Weights of a small mixture-of-experts language model, trained from scratch on English Wikipedia: 13 layers.
Below are experts of layer 3 (counted from 0) of a mixture-of-experts language model. Rows are named router (the router's row for the expert), gate (a neuron's input weights, with its number), up (a neuron's input weights, with its number) and show model dimensions 0-127. Each number is 500 + 25 x the weight over its row's rms, rounded and kept within 0 to 999. Numbers have three digits each.
After each expert's rows: a language model's description of what the expert responds to. This comes from a sample of Wikipedia text that the model never trained on.

# expert 10
router:474493495507540504503474484459494494441473487463482519497525503541512450500506516497528455452491503471490503519481520517462502517539518518485511501509492419443522510501487490480543508467552528506480523476499494516482518498527536513582490509512532482510532492491480466516533488494472499522442523440489503505509509539530497554487492548476491505502516517485499500529545523495490511500488
gate1:509464500545450527486471521511494507519473493483458506502503532501563516518484517522516532507510475502504513441517479479503486499516503504442533499509544496522505506490506484490484502512507482540533511494492514496529480489550496504467483501457505521472517478499494547493514509515476510475525472500549470510545512482517504486519490509551514544512535520516524512463505496526445493495515
up1:527448554521462557484495505529462487500479504493470510488521518534525528527504498536507530504479473492512524455523504487512499491513485503452532523513511455504511510499506490520490496492541487546517490479468502489551493510531489506465487510474508520507506485505520553526501529518492490485540479502513471538555491494491515493514490531530505552533517478535529523455494488507467480527525
gate2:531508463494514512477514496503528513479519447510517465468490485452538475501470520463495474480518529486531515500515510440500469512467503453466490496450467511539517529527499522548466512503492479465523533525499489489520538497478510488479519512499496503503497460513497532502497429513534444522537539488547521472497481501483488498515488539551517479482504548515537528494572527463532469485482
up2:504480522485475506535489511510455496514509524494465487559498502512466504545536480533529479507496510542435519546523461547530476517524486555504502486498510510462504482467512491484542480508513509523503466515497509527465482497517488509555504508548503508512520533485506498508486551492468538486443466541503479494514505476470502483460535474492472483509526486489483465519458473506481516499506
gate3:504499493474515519535515488468518494495504515510533442497547438515501478464481506486506530497464485467497523497481471503508470542498500516453518462498497511462490472487467499488471492518486466498460476472495511491528510489483516531489521508509498518528491497480506497469469491519481463504517491487504520499519527502480535537475519491553481494516520479519522463454536498489520504502493
up3:525507530473484534545455469486518509526507478480498444497541449496509498514487496488519530509497471532477492480533511496489473516507460501483502496526515479491509464456452502479476536482477476501494509480523489552468516481532459495458514497502497487476510494499523483512493439500461501527543497487549496486503495518475514563466516483504530468532480499512539456477489486495523500482520
What it handles: Copulas, auxiliaries, negation. Forms of be (was, is, be, been), not, also and the pronoun I in ordinary prose, as in was not announced, it was common.

# expert 4
router:531490489503496473514476490497449485512498512487532504494468490505534508516507460461518436494506475477559516472556540518493538495459509476505491487531478456503507519477507454502506514515542486526505471489494521474533473462519417499499525487502516506478494538494474492549503512510477526475484534496506462509535512500510484490470547486500532537501493485532499505529466519504459466501525
gate8:491477508495520486459524493553470466520482463538479515508509500511489523483514490472499468496469504514526467469541486521510485473475482484536482491519537534504533516501458500435481520477535479495552513501532486510523553515481521482517477501474494505457513527520492506462499508523514494507525531517541516471482494509507529493517477476522508541504499501509509486503532521503482489493509
up8:490436488464454499462488462514474476467482473519489469493490517509544496528535531511546524487498515513509501484508507524485521481474461487498514531486537518490498506497516488506476490493482504462491529480473482548482504495509479471504466477536510496504514513535470496510490522517547508528547513512557554495505512518492485445555485516513506511476489495517477508507489493533471463487548
gate9:558481467474522505503462529467533485521500456528503530510477454434457481502478521502508506476493493527511493521504480473510494531546534507501475557568473493519489506472506491503490482466501460482516503505519519495564505542545501495521510504481503468549467484473485540475475494502517470455490487512532479499529502498509491489516466496492503481536475498505544502467439491464512456551489
up9:543468484507484499527501482479545485526531490538493515476533480484524485501489487535482515540470438550483510517521486473529499540547518546503525506496472478505462493487494491538491508474505489471507462495489514521521525520563474464510518518522489478520488471504461537502476499491521501466487512525500466530506482488545512480487456518518495525592478508480526534469472468477503462539494
gate10:502473501527493474507523516484489470511515494502524472543487511463480515537513503524511504455505481468439515463515508539491516507488446512545500506521516478485551490492514469504493497506483474469522485495504475483532549492469526490540500528456494535508517484490488496488517488477521507500490467495527502482514484471515499515482510533454435498490508485524534517499530499413494543483484
up10:517491497514509502522502508497507464516531478514520465523471518474495497515498471525525521487503493469455486466526520483553552548471511512528499504495516483465505519519518469520512451522504492479515491480481496496570515518481495450520478542478474527522506563455476487490469525514514532496487455475491492535484497467518479549495479490452461508477494507502520514503530488443492529496474
What it handles: Word-start and mid-word fragments. Word pieces inside names and rare words, especially Latin taxonomic names in species lists, such as pro in procumbens, name in Binomial name.

# expert 11
router:493543494479513506497500487425467461488507542469466538477498527544456457503497491504472505493481489470462474544461497497498465480559526509546538479480485485488528528485474465542513495500502519462485475554507482463479489514509523487505504508519516456445474502512534502494516549502476454497505526485485493564476481499527515448499471517499483539505492494503457467497509484515505516451522
gate8:543480492454542482531481494476461488502490463472480554532474491522516482525506502504502516458459473498461518495486532518491542534458487470543547474487527476478493461497477450535496490520551526489458468494539522478490503484485522515488447507509489500503526474477467515470449519452476473494455499512486463531536500501546488515513517493477489508489479512508452467489481499509436512497524
up8:502520512520529512523490527505457493492494529479499530475480505476527445523495548496500477465524488495484486521504494518515508490462520521560536501480513510500515510503515488489509481517505502512453499499524539503531510483491520518464495470494449554497510490450519512518481485505514456493528494529502507506501466459524530496509508489461571487493460531499499517481508539465464517458532
gate9:471463511491509507513506467490445516536493505522507541485468539541528491483533508522471532462518497442519522482517527433493532506497498484493491492516478511503472501515508538501480555515533496516490482460452503478557471491530496486514519524483474466504469519514489464523472479523493492474504492494486472481455531491540500471500450525471503515477524491515497483515495505471508504465502
up9:507459471505499478489526480489541479534496512518496511530489493520506494540451511510549479509550486543490522495486470529498522488494527483494503504527499553506496542470486469500499521535512481463483504489438504442513524521523485499521494519502496488497508450493472477461502493493449502460548509506525534487470505437516471469480511493504540544498542519501512471490483524547496495510513
gate10:479479487514500481532534507455530495484474483530481512485480484520523472506491495484527485466526469504481499516477458464495463497491535483505505494509468438483475508459562498493509522475437546497525537499532488469531462504477532549499490498481474493545527498479526510522532508468520445512508482539474513498485494480498517515502482480501447523484520510478518513503478516493475474495486
up10:507477504496534517493484480481506481479513506535517488506513459509469445519516506530535502455521489478526521522499502484446507518460564481513500535509431479495504466462547498514524515513505488459516509494514566437498506482483519507485482529511454480526550473517553511520478487495516475483511450499519501463476498532494521527482498496483514505491518493425509463503492509503460480459473
What it handles: Word-initial pieces in names. First fragments of split words and surnames, especially re/Re (rejoined, Rebollar, reconstitution), in sports rosters, tables and infobox fields.

# expert 3
router:453521468505528479486535489532499489497485488488471512497481465517570516535520493502496490560498501526487539498493473517450499467505475507475502510521555523464516457490481481503441468472469499483504468517535530525509480516506531508510510484496504518507522485454514559504490522544538485499534465474474495483507480503515499489481540464498524521473466487482523472492495517486498506503552
gate0:515529500496488492486535534542478494437507462478484481517517494533488480473542466510487515479443454519505541500438486469512521481501512542544455504524536513461524489459484511521478497504499520518524489505517500526542478496510531502522497542471509536468490507536488542445504524484472495545504474501512489532510453490539493540481488513530534527493529460503469518496576459509518505532462
up0:494513528554493512522516472501488490459491502504481483494532464506519519508451495522539557498524480511553496528519537508491510468491495488517498499483510500550508498507471494472470520526515496487505528512472521529515515514457497504510524458433481439484488475507504515481515532506532476526515472470492524480456524489486444548505455511534568466456504482476476519505484501554501513535540
gate1:488516514509467498492493527479515518502555495494467467495503502489554535570497495489509478497504472494542457498495504487488503501505487507508493497481549481526475525488454504515489516525488488505490490488491525531491484499479515493521480548484513515484502494450510472443492531489477498493510534480487527540487502471509530523506480522456500484496487481482526500513524479440496510474523
up1:489517484522477525463509528488477537546463497506480519482482476518450439475490478439473498496451517554513498518478534505488489543528498531491501484524521505473532464523514490510478488473522522471491507495505536488498538488513497505431507484500517512504446497502533508507486453492483494534517506463535472532508464484490500472503514503514463498445493525495493492489486511497502460512461
gate2:522503481488498485519491499490509544513491488462450486490494477480537552519513503544487505510482471495486505471480523519488489546453559531516491532492506498503526508480510542494480477513481485532455493508418474535531506528514457502494554471491491499486515491474529485526535480467517500484484532475516466486490486461510477522499493477494514472502487497470492523521465543506529488489481
up2:532491501494500489535467518503534502515470473490478449453521487483513547491538506524472483492480507503533518487509551457457492528455484559481511516504484499484512511492512540500489486483480478500443495502458514537497476506513474501526541468526477488536502479473476473481539466443490511469458515426541467485507439467473492511462479538471521463541476484486498540521475495494534502500471
What it handles: Sentence-ending punctuation. Periods closing sentences, mostly before a line break or a new capitalized sentence, plus some commas, closing quotes, question marks and relative words.

# expert 12
router:482525515499552520483466484483483518484473494495530475444479499544530498535504489486535490544490515520454483484528476552430496494477539478514505528490484481496539533506500537516491474488488479500503480526515494465515491500523522510470509469522483462523490499485510482484481508468533463498513554518499474535502499521482498529471496515494490536475487506495500470474473531519511470481506
gate0:527527505484494493498492472504500520487505527506507537479501529509479507507471500515495533471535532443536499509457483533524497532505498485522542490515489444509534485505486501455518490491505465467515484501478512443494508490487458513523560534507454435528518485488432490516550505568516512448509488509495459503534485482485528412483514492466522505513514508479488527493470514486502490463472
up0:481503524515503525502506563511510514481483483458512487564509536510505528497461504471498490505521496532581519521559487518461494482520538489458480533500475526508492538474520509479493477508511538493488510497489506514503492485488499560513510493475521491522522521495503500476473479568517525448513581532496453481500490507487465503458508518500513487531529502485535540508514466512475475468523
gate1:485502485476491490503449466464484493472546479527479494436515492520459498529508455522535472498459532517490497470471483466513504466503507482515497525514505486535517480465564490488520494527472477501526498515491502494538474538460523450495522480501471490528508506511531488450508524502507482523534437469490508427453514496534509474517496496477485483484505539494459490507511498484485505512468
up1:479523526533531516495475477501461513510488532499525490515506465492539505482479505512510510513495495509495499498468524536547516497462504496471491504482506472535483488555485467519515535494524554499500498526492466498543548495518466511502493537508524520457461484528468493488474489490506494465531516518535523509519514490523527540473495469498480470538530470511537525457490502497488462500515
gate2:540488508498475514490492480431426503495501505501475510461484496491488495496482458474487539522492517491471460496516489536466532500516473491521540522467487503528506514498460488497518500493509464507530533483510487467453523523508506482506470505470497496490510489509531541482501507500509467530441479458462506475531496520497495524528466443506541485495529485564536510528490550546505480509493
up2:530506502486478483534496513508474514486510518523472514488500524528497497545523480491526483525504484521506433485520477480461526479502499469509483492496469438501517521477475476468519512499509488522546522470501545494475536512531494496479534477527501531483466494505497527546508474501544522494482481506503533512525476507463494523542511471502513484486539528562516493504461484529514508483471
What it handles: Line breaks. Newline characters ending table rows, list items, headings and paragraphs, especially in wiki tables and section breaks.

# expert 0
router:486482489519496489471519487506527513520478540496515508523499463470497493490469486504487464456518523494456488530488487497501508518446540498490518513546509519483461515505518545473486529484499529506498500488515489491509506462503475503532494457480475529517538541450543475516540479495521501505475497477521518502496487470498510517429547524509548501487530467473561474547523520471488473473495
gate0:477480524501507511473511477485534510498495488452470491481500461510430526453499474529481484489524508511495513460482521521508521505479502493513517516477499463493483530517499504523557508522494468467473525520485478483490499494456507487490530544514507468481482465549516501485490429478470548503516506501484504500498505463482544521477481518497509553518523517522461546472475494491514500466455
up0:505486523516506496519488476460521517463541503498513451496505452530472544499475475531485453503495487478483483475484489547520521522479502510459480539487555467491492532490544493541539523501507467484485529512486490479491509484469509555503500525497493448494540458506519505489475452504529504509479511524480483492481506450494508498509474487490486510507480542531479512493457483471519500508467
gate1:513507544465463481442473519540435512481485506521574482518503455485513507479502494487488521492487495489460483513485511514572560486531509490513505527476446506469492495506488506499490503458521505500530525494483485501486484449500467522477530489448518490483516524493512465517540495522472512497489526489543490544533462526507529528522535495502445457522498504509491489477512527462463514548512
up1:520515477500496512571515518471518508489497494507459487505497499496460503487511524501522474488481454491518513517482451466512457500463478486489513481475528464524496456504513512511507485540523538507463504517551530529469485494513494460503514515541475500513503479490488505469472527527490496532532477525547499477470524535498477501506433537484514501445475507483537513459518516517544505486497
gate2:521475538510497515519506480471460502508527428449527504527500520518473491511495500463512532470509489453551510528478475486515510461471472492487474504547474458496511482504522493492461461451503481533497501522527493504513459500486489475534484509454472498515489485499507505529561496505524490501528525471483568503473519477547478455523510495493499489469517489486496494509529499476498496507501
up2:482474503488503491546490518480502502475484489500508521507535495527543487531506511503485441501539530519458544491546501444477516536521478501546497510480513507500532557455524513558535539529516513522489525481507515500480532500505505519460528497523484539489518487515491491532500508528492489471471488524575458538493527507512518516490498516471534502545477543469497533458467482499491505485490
What it handles: Head nouns after determiners. Common nouns right after the, his or a, often before of, such as name, song, series, club, season.

# expert 7
router:502514512474498456527522507496477477530486505522527489461492474510451450483514535553493493516484506483460533522503534502488522424500527486512463506502516452492547480503504484497501485472508491490484449494486522462541524514525514526484520516504508494490496509490486500515505521507497500501545508520492510518507473475479515485485479498501488521503519565486525498540560484562509469529497
gate1:504508514539498467502476512475477503522479515476528522501517480527510470546538473469520471499519447505536543518512511491509514511476535548522544529529470504589533511511472505506557550458526476502470468520469497443528479513493491482460480470505499488484490511502500480511508484532491530502474501508499469507480476516491517447513475516468479515460511493515513480465485522512499502514522
up1:509518532487533514498469496492498514513521525518497503502483506470516509474416539504511517538500531516517463459456494543512495493539507431498482452485534510463528508465459507479477472505491516488529538506518480522497473487534488524492480488522520477500482499496493486509510520463515476509522551423491497491513494548464514505460538491473484475508491488472511508533506504480495450504495
gate2:549470516516507521573540487539509480512533515469509503484473505458466474457484493472485488522473465484501496503491478465490497487491475495478535455450525497459550507521445499511503480507468521482509462535492487527497495469504497521431485544496541487480541498519490492515502479473461478486508481484551509490475486549486491526539530484498583501507519466533504507537464470551509505515550
up2:525463477497517501576539467524509485503522534498491489477482508482463466471456500479496520544474492495513500495501465487508510486458494497503502464495521499453541497517443492500482508532492517524499478517512463525478475485529516527414503530505547470489524499515492472533513478500438477479491464533530530521504519577484509526501521498474537491507501500518464513539470512553478497502561
gate3:514500549479528484487526490487530490467535524483489494526507455515485543503463531550482492525484497516472487502479487502519532466469525463486525489496451447489498521499494507531493494502459500500465496537513509504463513495512494455517503513494515500434498516527493521492451463500516556486515511475502434510506521492524508453498467511531530530486519479510495501477455487479503448512542
up3:524512539534557483518475512505482523502470566486451520545494556518512505456492520490513546513518531494528519534485479477497479485499515531502510554500501512511461458462447470513503479526499481481461516478499483519496477492469508473508491494545478478505523490506534522507491514497511506480529507495500453477459528512471482524479538530512498473529486528452542481549493475470515533486507
What it handles: Headings and closing brackets. Wiki heading markers (==, ===, =) around section and article titles, closing parentheses after dates or codes, and possessive s.

# expert 14
router:450488522523491508500497505541529487478483500490512528540545462549491489526472540496464477549494534511507517545504452528468511490488467506502522482499494504488530452482523505471467484529443440487488519539512510538471480529508485472474498501451498510486550470492504509485556511503539486469524468504509498510496482450481513498491501521533550506509490520527518516441463493525456509486514
gate1:525515497498492463486527537503482511487465495536526490507472488528512531542516487476505484498517531523516478506516458493479528502491501472468503487493495468511510528508538511479489562447511525511507487483500530557467553518511448432487534531543500551513501526491516468513517476475491512527517503492540484505493499507474471505436511509509524499472483479518537523505503486502519505532515
up1:521514492521463479498509485502545499525541562502488507476511510497458472513496492472463479464492496473472527563482492523531495521490490514511529479512523518488459500511506468537502493519482498460474504511514493506538511504436534503506506500458490493478497473526499544424463532492536439468505516496469498515506506507483503483494530487515491489497518547496528460487451498530489484488491
gate2:510492468470526535542517535499487515513467521568510479514440513502497509523514491491497516474455473505517465521512527498539479530477523522494455484540552548505525500496465516487485545449480460485520501547522494507532545490477560498508469464486487528494494536505461458497526511468505481504501490468508562502497481498550514465544494529501494524491521515526488487473466506452495508514458
up2:489486474517520492486516436518495532525538495474470525500527479505464540504503516510488498516490528541498553468494508491500508464542494521508515491488499471516488493495513469535531507542479475517482546454456558453484512493567478492490538559521519476479478487482537498474497519510502463515506487518517451477492480519479466538481468473480515485504471464507558525471509467496519502512502
gate3:479517510500498487529479456451570506490524508480476460526468489476521493498470475526493512500507503477463497503522453520513502492489503505530488514516496485537531515503469472489504524514500524493459510528468492496519437497526517507513503474488490489515484521515497504560482496466514487459511471497540533509473519504515494527480547510432544498550511474531501474494532521493535499486490
up3:521496533488441489507490542472562523518527489521470510503478497462476489500474483528526520480482506505459533518508466519478536518490478485462513509453521482528528535474471495508478490512536502464476521508504512503494477507557501512486502439484492538503463536540486520531499493492518506525501501517504508487531494477498476536503524518484543535511471487531484505510535530550544491482481
What it handles: Verb endings and connectives. Verb suffixes -ing and -ed and whole verbs (helping, made, used, moved), plus clause connectives like and, but, while, because.

# expert 6
router:509490451457508536504499524501495508475451549495495526515525469524547463507494539507495498514479488535565492546468550527507522439485531488427487558490460500512508498518495507458431492489531475484486527511505490520488530466524482483531515527508496500515476484496493534502515496520529476489515491477509515535476467488528501510465496504468519495512559517532496462498536535503473485503479
gate1:515489474481456526498538515488503468491472528518482501525522494516500523496507482498502515525476441495505522493535531565517515474513478555501461513532495518535502495510468530508492451535472465547504505501464520504512529486553498507460553502509476475464504485546474483491532506540487489491519489471508492514467514514498488504496484470494516528501465513517478536452494484516488502511502
up1:504563531510493443482501496514462520489532475469483476490507519512489478493466510484460469467522522507501469491465491484459524532461507466507546475456512491469508512503508478479537543484539533447487508470499492491517445521470464475524474479501517509506487521472478534504451520486499515522462490504495498486517465499487540499458514538484492472505521494457515456507486491479506479468543
gate2:495492508503479479429546467512513506531494498483493459504489462518523513491507547497556511469476504468484482552472558488502458527492503507498507512476494526523502553478530500514517507484494466516535497489494474512477528480513511533521500524554515469509476492469533503491499498490465493534500444487462516495514501515490453501513469462535522436471534511529509491502504483518517494483459
up2:498514476489519533518509504515454489492540494499514474476477493526506465443466482447486488445507487481552488517533516483510533528486496475537492506488517501451529505494465503512523460513487527498492546545520519533475531457475522490520523485488491496532481483509516497496481524496467505445487544486502552464512490502517513483492479533515484511520487490516497540484469474475495506515473
gate3:478512505495463454487541488517514510534518490460440493480540452507459505495498480499470520447527516525513498530490503481535470512516527498475515514504502517509526494560443501513517508501477486476474480549489506489511484527502524466494516449514446466512517473499510474513481519493507511474498547506537540514532510561476522518527498511484485526517506517521521491501516500504489470488508
up3:489507513486475532545532473477496509511544472484460510503552485527448523482478451493505549459508527524521496529517467463500478487497496541457512478475506485488484478525435477545515505516492467474478472562499493515455495526499524459501512459543458469484495464543552461471455518523484516497470529457513482497503535473473546508514487547487489524476504455500469503476505507509483504501538
What it handles: Word-initial prefixes and quotes. Opening pieces of words such as the un- prefix (unable, unnecessary), capital fragments of names (O, Qu, Za), and opening quote marks.

# expert 2
router:464474499503504536529466529516499536509493488486489513491474465487501494500499462528553495528510442476483526495518491504472511514487538506507499503492529470500548534496502505517513491521472510489506495551482510448535546474495500488475528528513500437503519496524506532532469487541555509495506508504480482493489479493526495520486461487466485498526492522486487494485527548537484489500466
gate0:499529467519489497426485468454515531449478522488483479499516508474463516523506503516526500499473491550492465500493525495495512521518483512514469506460488444470467452525493493558532493517462524479508513517496477497495503516459458480539527484523529559533477524522518472514514506535472511498530502476492535503510455533504506503504504520465491502501493471477489493515491503519501522545458
up0:499519442489512498501499479528531466505510507459519525485483483539543486460530515475469494496501468517490515540474506442492503522454499527518513463491535556505481468464511516499501503516513495508493492503519531538497513499502530513491485487494512504493473457484478513528476523483512479490499492505504502488500487504535484513486474521508502495504504479495533484515515427470519516444486
gate1:466512512488489499499468460523524460483517488499509473494477447464472461457483456460499498539532500472499513499468491484459467516521477471493523537490497507555512490460496508478486482501489497507500453512515461512539518520498511472462528529494467532520514470484511451501494503478487513505523497539458498490495463532499482510483453495456502496500509504473529513515528456505533523449524
up1:497508501519507498461511500520469500510468534483487514501524517534469547549495493521513488469503504516515509489496532518537512519514507533534451456492490508486502476527479529506495526521497501481471578487485539464522486462510504578500461484502525492494490521515475512530469485543537490513474505493553483502493557496469513501479523483575504512509528482511484537476494502546478484508477
gate2:492495497491531539482472492504521502566497445532515521499555491497483515530480485490540462520506467517503509480499462488490479503508522508456517511531477498515490546477493467498500461494490517536468493507562521489492506477448522495481480472524521505463528466516489485479534532525505506492516485516489487472508454472475467532495511501541510503552500447555467460484524473514547498505474
up2:515522525508530535505536536494468510499495476482495482509509485498487515465512497519521522499513437520493442542494493504478461461478514484478500469497498476543493506488482486469552476505498521517445482519487478461468510518539495524508535480501522463507530486488537475500516459545510505535515562453461512482543506543526457477512485484540521470546527481487496488499534515552518498499499
What it handles: Table cell separators. Pipe characters between cells in wiki tables of years, names, scores and parties, plus semicolons and closing parentheses.

# expert 9
router:506502521463528530513491529506482482465521508470486484475460474479486506560466499488471492484480484458475457490461509483451546493494559475458496499474499508497498453513547488480459457504463542522494498470539490531526470465504520506535496501488499474544507521537506484494464487499518472505475506514472489489471515497483531501504523470472516521490492522465519511476520529525479474508476
gate0:497470448479475500490524486551462516510528505530511519485462485493509529505524549510557478479507487474484477494467521486504490486482526492501469491508542468543493505477487553510481505524458498546507543482483481471448512494479539474529510453449519497480510484495476534489538511497502526492468524509478512527514502513503476512505494518497490465480470476457499507464503549477509522516484
up0:472539529481498505513504487481545474483483572500484502501543506543533484479491501501485501532515533534521501492531514512476515509508484504510516516476483505485489465498481474512484558485551507461491455521506531481513501479513464532472525485555480479529507530485495475488442509487501466510553476523494503487494521485479509487467503483484483534555514519517475465518508460486498499462514
gate1:453444495500507552506511532500533487506548530500496470465499495538511490515541515518472509512465487501497500520516530500493498510441479498464527522514444492496479503462518490504448506517462507506468505498473516527521507514481466469489496517505498500497499549493522518558524517477532513510556521535471469466535488518519510489518485493528473458495486507534505521462476519517511465507471
up1:528490499508498478527546501553526493473466461511525518517475489486477516509532520469528470470460481475506480493455516570557527514527521477471552515469513527529533489512497482504552478496512476522471452532487471537484508509493485509482511492472491481468478484513505479508505533543486502521489518471498498530543513511476492466494507456454517494462519475468527513499474519542466520492474
gate2:463492526489504507506500477538465474522527466545477507490529508509516470497491513499498508475497511505424516525482490501491483518465486490498548500478452468539477501501527459522504476550537506502476505544508494533526474533463520499506525504473495493503531468441477523561474454546513525444512527440484520474515528503491572496546504541519475564487514479500495516505510537512529518503554
up2:461526489482488511506473477549481486537491458495500494518499515499500539515490513495495498510486496506440536506461441485453495539478522502460533489498494501477506527476515463468483459524531504476499485583501502503492487481481514506485561496455506466515513525457487461522490461523494497506474464442465534481509541510511551468487491529457439536476533490502501494513514527491530525487507
What it handles: Digits in years. Individual digits inside numbers, chiefly the middle zeros and nines of years (2007, 1919, 1970s), plus times, scores and present.

# expert 5
router:517498487482525531467478533523491487484471497482471544517463472505543520518503513488499491521499535526507515520499496532493480509513477515435480508513514494501482438474501503459437503462466491501506504492514509526510470522526505495519498508529489520540508487471473465520480517501529495492519489524465528478475491471494488535440528487528548502476484458504570498513522489522466481509495
gate0:488479489515527494498503492516508491486451496506476516537433485470495513507497484515495533480517488487549475503477523518499476484476500487516532517472483476571476456490447481488518484499474494459537520521500521517470513490479500467523507497523526479497492463482509474544445544481486505571527488529550556503491489518489528447486481494477539465482529494482533514512517471487497507450506
up0:504496512453465471529517500475535512526524452508496468479533508494525517465469512506492497477453498485446468520519490488501540501514499476476513516549488507484489546506528554538515532533533510491489516539485477518525478500496502512461513459475515515501502483490485522480481501494497514493461491459497502477503514487502488486519560486506514498494477553522504512481469543511492454536524
gate1:519502503498477488453523485466507470467522490476512473479486506473503460476491477521524502485502538532475524517511511498505503529507512512528541507557507511525505490494496464457501518468530522506500492471519513487501463468537473516496500498503469473472485515506554515511512510489430509514493453525485459502494485471502502510472524499500499550522500459476468459559513466525512529468502
up1:486498536528471486550529506455497548483496484495495523464511501510478481465505490494494473487480536467501484477524527479520487519504503513506501496533504574544494477458530512473507501469519497507519510494505516443466475499511488517458513544491481503476513508533490479485515504475487479546546493493503482501531492476507528499485495488464470538496505510525482460455483496528506504489481
gate2:506492456506467517499462504471465488500484474478496513526494473526512523522503484504478486478538483527508522492522473484492523465500506513497480457495503479531563503478522476466521508518499495463515516551536547502460530495502495549551460501505485556484489534477499462496495491504554514491500455485443458485501533465482485441516468508476493538503511505478510503510473460501471503519558
up2:525453502452470535506484505505507513458476510468468484535538530507520530527490464547502485509524462515499551468505510519521502487472526510507513462515526474499505521562518499479525532547561470493447494526512524469512521444486504507491453492492500488487480504497483513512531494505490555444496530449494491489521512501525477529485497456504531517500503530457527483496509508489454483526511
What it handles: Adjectives after prepositions. Modifiers and determiners opening a noun phrase after in, a, the, of, such as early (In early 1998), other, local, small, first.

# expert 8
router:478511493530545531467505478494494533505439526505517545522501467494504484499487485526464508493483493490542514518452525517518523469500546526450515523538523449515509524487532490474496496509481520486472491503521508459500506497528511514496492535506509523471497530499506518542480538489487483534537523469494486512501485513532495476455500515523517505501485473491516537484511520558499491481508
gate1:504479498493529490466503495481479494536488533485518504514539481525521525506508503489500509518459474491522514487443530494472486492605500501519493474510478521502525524460528509483518467477506550523497497558475450534498524530513492522457512516535518532487451522540554514481539494498495540501507486457479472514493469526501501516484488519463490481480515469456494482476467451522497435503505
up1:523504477522512505536481538512490541519533538525494504505493569470509514543476505508519498458492489513536484549513468500521506489522505540488479464530493544456483521524499453558466539522527493512455500499497490491501543509516500494479502469498498481518493528505533480503522515494525505496468504503523448466459493533494534487458506510536483475476439505459501515524468449510495500496522
gate2:460521472453551499523522486500525503565533497496527471490461517474516524480497511470473502550523528496531472545493526487504478513442504505500511499449514489503512473469452456497522486536544509535472475493482476469515519522485512540490500472542487542482467492542478472513516527511561501501479502499525486470517540490495488556518516497499525484508491528504520522475530550514462471490470
up2:464505461474565514510515507486506518544546502482529495487477515472490516477486500490490502529500512528517511554487517475523492485472506479494508487477507488491520477481478452503509493531547490527473504496500501510502513507493501529474485453507504542524460519523505470519502526510580492491461518505553501461514508509478482552540546486502516479513480527500535519490502532487456468499442
gate3:530472524458496521473490482456517498511541473497485509538546442511489549511520504467503427545533508477506477517492548508495500480564492496524491508477469492531543527519482495491482480523500486507470520484475464507474484556559511518504503485462523501536510523488525544511500496502474525475487513509498490500559501507481448475504504490477515484551526464479532498523513485509513490468500
up3:517468516483506490487492494497515524510538476525518527483497503494444486517555500510503448518485508506537470534529484503473464503471479493530519490495493478564524542529530456528513527518481503495493510503477510463479472508503519509503483487483536493530486494488522488516499479490511557523539475499485492487520490513444499488496501454483497536519526515489524489500551506544525490508460
What it handles: Leading digits of numbers. First digit of years, dates and counts, usually 1 or 2, as in 1941, 2012, 2,480, match minutes.

# expert 13
router:498498501484498495498494477526474472454475502480494570517515487494511485490509528482478511529505497484494469555456520521476499480483540484503479497527520479490499539493472486516476495492524462502484504543563493445458505529492490478543523508528516476481448495500481504462513506519481460492534512498488553546508501510568492505474468511537475526508504498491511513527518483504481504488533
gate0:548494513501484507494499481486479479478475518545480512463508519488479472520490477531532464538482487524523499557477496521484424525464467518498504523470508542576495462502503492500499542500505492524484490477526476486515476489457514483543487500479518505494446499500490494484473495490509529529489530467484490534496495508537478492488510521479523517539515504506476521542513498505482496505485
up0:533495496514494491476522523490480475474471511514497500505488516461505494533508475512522477526491478505483484558472510536536434525478480512471499511460504520567465473541526498480468502479543453538501493479487508510533481505468502499546480515461527499512482469505516485502462493520529506515498519469489472513486526543504441504533478495477524491514468486502500523526528499526523548504459
gate1:489476485542539508479505481535509506501461494518522457465486491480543499509490519490536488527521485554512488505503542518493490510540528524498461517501492485518498480491464515473485517505470475478494512489498469531490476515469505519476514498524484480510537470486468514480525549451527468524501524484522483479498479473484488522457496464527491494490534479497484477491538526494493508533452
up1:499481489531545473495482489526504482496507480534530473480479489508544507528530514482503516517534511557524453513513532491511533502513514497518472523511500501515515537524485505485499482470485501487490517473499509507501491499490497494509523486521501474529537486527489530482537515503497457537497524521535479463514478483482487515461516481503484485489536517461488466503505519475489514504479
gate2:464467499497486518476504489491492467508496522524532498464494466486504458493483486536511521502543494529549508470467504459480500537487508548504489511529493494523498496480517473497489507505484487499502485521541536490481548529482530544504541515500498477562490518507511500509481514535480511494471519528472489518505516502505470481514528504512511458522520537428487514506471477524500501486464
up2:515507482476482530550498517467527538532507491462525508510503520510500538528479472502447503498476519478451533515545454512496514459490516480504514497494537480474506516518472511499518502487483522517527483485423443533498446491486491471472473506504487503452474502473477495496528493481514511502537510516525503485469476528498517508505470511486473533474488466551501478490481536484467509491520
What it handles: Month names and spacing. Month names after In, On or a day number in dates, plus spaces, en dashes in ranges (2020–2021, 8–0) and units like ft, kg.